{"n_layer": 13, "d_model": 256, "n_experts": 128, "experts_per_token": 4, "d_expert": 64, "d_shared_expert": 128, "activation": "squared_relu", "moe_layers": [0, 1, 2, 3, 4, 5, 6, 7, 8, 9, 10, 11, 12], "router_score": "softmax", "normalize_top_k": true, "routed_scale": 1.0, "balance_loss": 0.0145, "balance_bias": false, "init_std_router": 0.0113, "lr_router": 0.000645, "n_head": 4, "n_kv_head": 4, "head_dim": 64, "vocab_size": 32000, "norm": "layernorm", "norm_place": "pre", "norm_eps": 1e-06, "positions": "rope", "rope_base": 1000000.0, "rope_fraction": 1.0, "qk_norm": false, "attn_scale": 0.125, "tie_embeddings": false, "parallel_block": false, "init": "normal", "init_std_qkv": 0.0504, "init_std_o": 0.0, "init_std_up": 0.0504, "init_std_down": 0.0, "optimizer": "muon_variant", "lr": 0.00392, "lr_mult_o": 1.67, "beta1": 0.95, "lr_head": 0.00657, "grad_clip": 1.0, "warmup_steps": 200, "schedule": "wsd", "decay_fraction": 0.89, "decay_shape": "linear", "final_lr_fraction": 0.0, "batch_tokens": [32768, 65536, 98304], "seq_len": 256, "doc_mask": true, "z_loss": 1e-05, "train_tokens": 376400000, "steps": 6338, "dataset": "wikipedia_en"}
Below are experts of layer 2 (counted from 0) of a mixture-of-experts language model. Rows are named router (the router's row for the expert), up (a neuron's input weights, with its number) and show model dimensions 0-255. Each number is 500 + 25 x the weight over its row's rms, rounded and kept within 0 to 999. Numbers have three digits each.
After each expert's rows: a language model's description of what the expert responds to. This comes from a sample of Wikipedia text that the model never trained on.

# expert 39
router:498454508508484488474469483507523481492509500461526501481500495501540502485495510489523551514506522486524468463524463508506490541500475481557513510502492490492481482488508458525498422483498488495482502455538498548509505479481490485496489513535481500514517492518501495425505541529477536510528536531510444517539556486520482473494507477488497527510513518530551445505480512497507515501530506497533474509501465467485485473506537474502559462572538527466496455515480462483517555509516533504514482471531486500510534484476539499490482480417501460514476492515518490511502497490507504520507502472507520484518505471492523461477490499507464465545519503499528535510543515499496459515500505471473482490481551535516500505480476507480513460489500527512530506498522459465487511465506503
up0:479477519447473512478535523493537479490508512561511529522545510490516513506480501471482507527465550525509529510495523502480474497487472515508538500540506476504501545474535538480490467484487496497478493510442528490510546518501526539484452491481535502488480545485507503516450451475488454499482495496507496460496487506546528518498508530517443517505477499479502495507477509520507494513483553524492483534532524543443498513525457480509472516496503484502525498514506493489513493500540485527524461504512517509479487518526522548525493474499477547522512509492474516498494483472487534490513500491461497546475509490530536521537458464521538506492547524491486521531468460479500472503512510547542541504496535499514445457500473493524484516522481464481505472491524531495540494517520569
What it handles: Singular head nouns. Singular common nouns after the, a, or this, naming works and things: book, film, series, team, report, facility, plus infobox field values.

# expert 54
router:517501521508473473521546469541482486470536475469479479520479467524500548531509476515514524475523480487532485521538523478477480483466513506460482475473518487548531505514501495458547514520508477551541522523521466483483492534517480468498445517497489451499512476522518527535514506526483478454519498541485493479530473493478487483497515520487487492505546524472492514531528500530489514512520514487489498495514526462539504522486524503514525497510487501493503534436521511505473472478460526479489511506477499533518486541470477484521518532504537529494516489549526489504511501506465484477527505531508490483514467517529488488531512529479519498501457512525542458559520520546521500556443525521509475487536495544483513504492525483462522441478479489490495530527538459510492513469537465
up0:504520444477474519485530538488518509500481481510483570449522552471530522516503491503466502522507507466490504476465478529534492562530515473515479513486459466475491554498494500479484498524527544472481492524511519500473495490484476533464524503443496477479468505482465480521507511494531467550498507471485488496499518496540535532508502495544489493533476484526501503497480500474493508508486513511528458515491491474475468503527496534507500484505504491450498467510459517481490547498478475502539510482491474451513510479541516533458472448454509505500487487523491507513477510487482540530493508475488562510498498470501490508475453491513447493503519534446511500527506497476483492527528499512491456520495559475494505504491515487510499525489549550537522493470494514488533499539570503
What it handles: Line breaks, born, of. Line breaks ending list or table rows, the preposition of, and born after a place name (New Zealand born), plus home, son.

# expert 62
router:496482481499506503497500526495549525518467523481545489477502493515518487509473479485517498537502509529484472480498469519518495511502454447538512481518510504526473491512546465475523506450502474509516511432541503474517533483474520513511537482483521512534486484497508493456476553488521515488502529524479470512532480535486542502491459478489505511575483512531514460471528493512527508534453500495494516551475484463519487474507505487468536482514531534553507510484494454473494506512496491550476527503527514508516504497473511481472499524458520498494487505538502466478519474477514515487494473486503494513527517455523495475488488534495443567541467503485516521506513535520514512463467530449476493505513520516536499509476464531500464456489490492512495488519539467477437493477552495
up0:469491449471485486463512477539488509472480523516474543512526498461527492475444512485513481504522520540489515505486482509514514512510496514500513536509500489502506520483508526542520495557560524504482548487489497528581521487543500461487466522475506452460505500499480482499497543498501527510549513517520476518506510512510503542495447509483506497508514543483474477508470494457531490482503530498535469484483483526474468497519505473483425492516495478481451491513495489515517489513532468498493493484481485497482503495527465537505489475486510470489529517469465526489479504485461527477475497506559491517496485513490548488497469459446470507495546528495474521517467503467503464511501477487529485537500526506493498508529519502472481558472545526508488474474447555489526486526476534
What it handles: Common topic nouns. Common nouns for activities and institutions after the or a, such as war, research, television, contract, Tour, Relay.

# expert 29
router:521481518490494479493481494500514526534518519492506478437509488518506503489484515478521480474497496493512510426485495556519507513515475487554522484511497516490476500533547519521496520467452490514526478487531481530502527468490502502494527537484527549512471500499490500440521504501549513481457510528518479481506503516470541488503484446510501523505531489517534492489503496456502510477529500516478479498501477457531502505483502486488509470494523547482514485531469481507512481540519470527507514518565511504530515455466574482461500505423462472542490547455495483528500471496537481489504509470521516496483516434503490482473468512524475519475507494508479541472512507489508504488506510479464517529502508507550531505452476549519501515513500505529515452508498474471436510524511496
up0:453536483523461505490500466487523558502490494547492536461485473473473530527503493512495494492488532465525545495506526472492505480476518527482463518468458511490482481501514489529503506461506521476494510532505498485494505531527506500523468469471457524517487470494498540477485501516484472501489465523499491504491514489520507514495520474489513525526508545489521493502510506470508475529507516545481508541498478506472416508506489480503481541498523528525455473481526473515496487518500512501509483492463500436490535456549474532483526521520464536549498466560483490467534536458511481511471535495446497518453518489491536532506514515521531504491470521508499508485522433467494472503486461552510485531526527474503447471517524504517533499486549517485519503471507471474524528511514493
What it handles: Institutions, law, sport nouns. Nouns closing a noun phrase after the in legal, political and military text, such as prosecution, Court, law, Committee, plus sports terms like touchdowns.

# expert 37
router:507523517468491509470522492485495499547459528551476502491474550490511477473502492518505512485493508524495467483517531560509494495509427484523481534504457513481514513469497512508476498506521509442491513515469489507548538455560483534477493499474515535530517528459532482507485519518500515534511484506514491498433484499491497506485499459516506517500495437528490437525498517498559489480493502514531502491514499530480501494488504499494478502503493480510507459529456492496501507522498498488486472478517504451479526502484537491462512491484492449518513491457512492525462518422501501554464485501483510503512509513493509511468505478548456544499471495479468512492459511493491487521501457487499496580469499507483485508516469526502439514472545526526535491505470534526519509496507489
up0:451503475457484464493516467494483516499502477502463539527493489514510501500530545465493507550475558517484475501522543456518498520517468487473486455509505472513489517525495536481513492493511500489524501493502545508499481482510515528546501502500503513489477509461481516493496496484539528515442509479482489501509513522445525498511484514452529502515524475467500521540444464485512487490548443503476444467513529549479491512513443517509510471506516507498457465517484478479463481504533452461504442512519532496502530480522537525515520484467502501521527501479528484507528460476469504540515472536497471518477504453510530500533445505453507451469492502508474488507465476485487505486507512518494521490497494500522469445484552501482475511511488490477488504503475534514493521486467545
What it handles: Line breaks after headings. Newline tokens, especially right after section headings like == Notes == or sentence ends, and heading or infobox words like Bibliography, Binomial.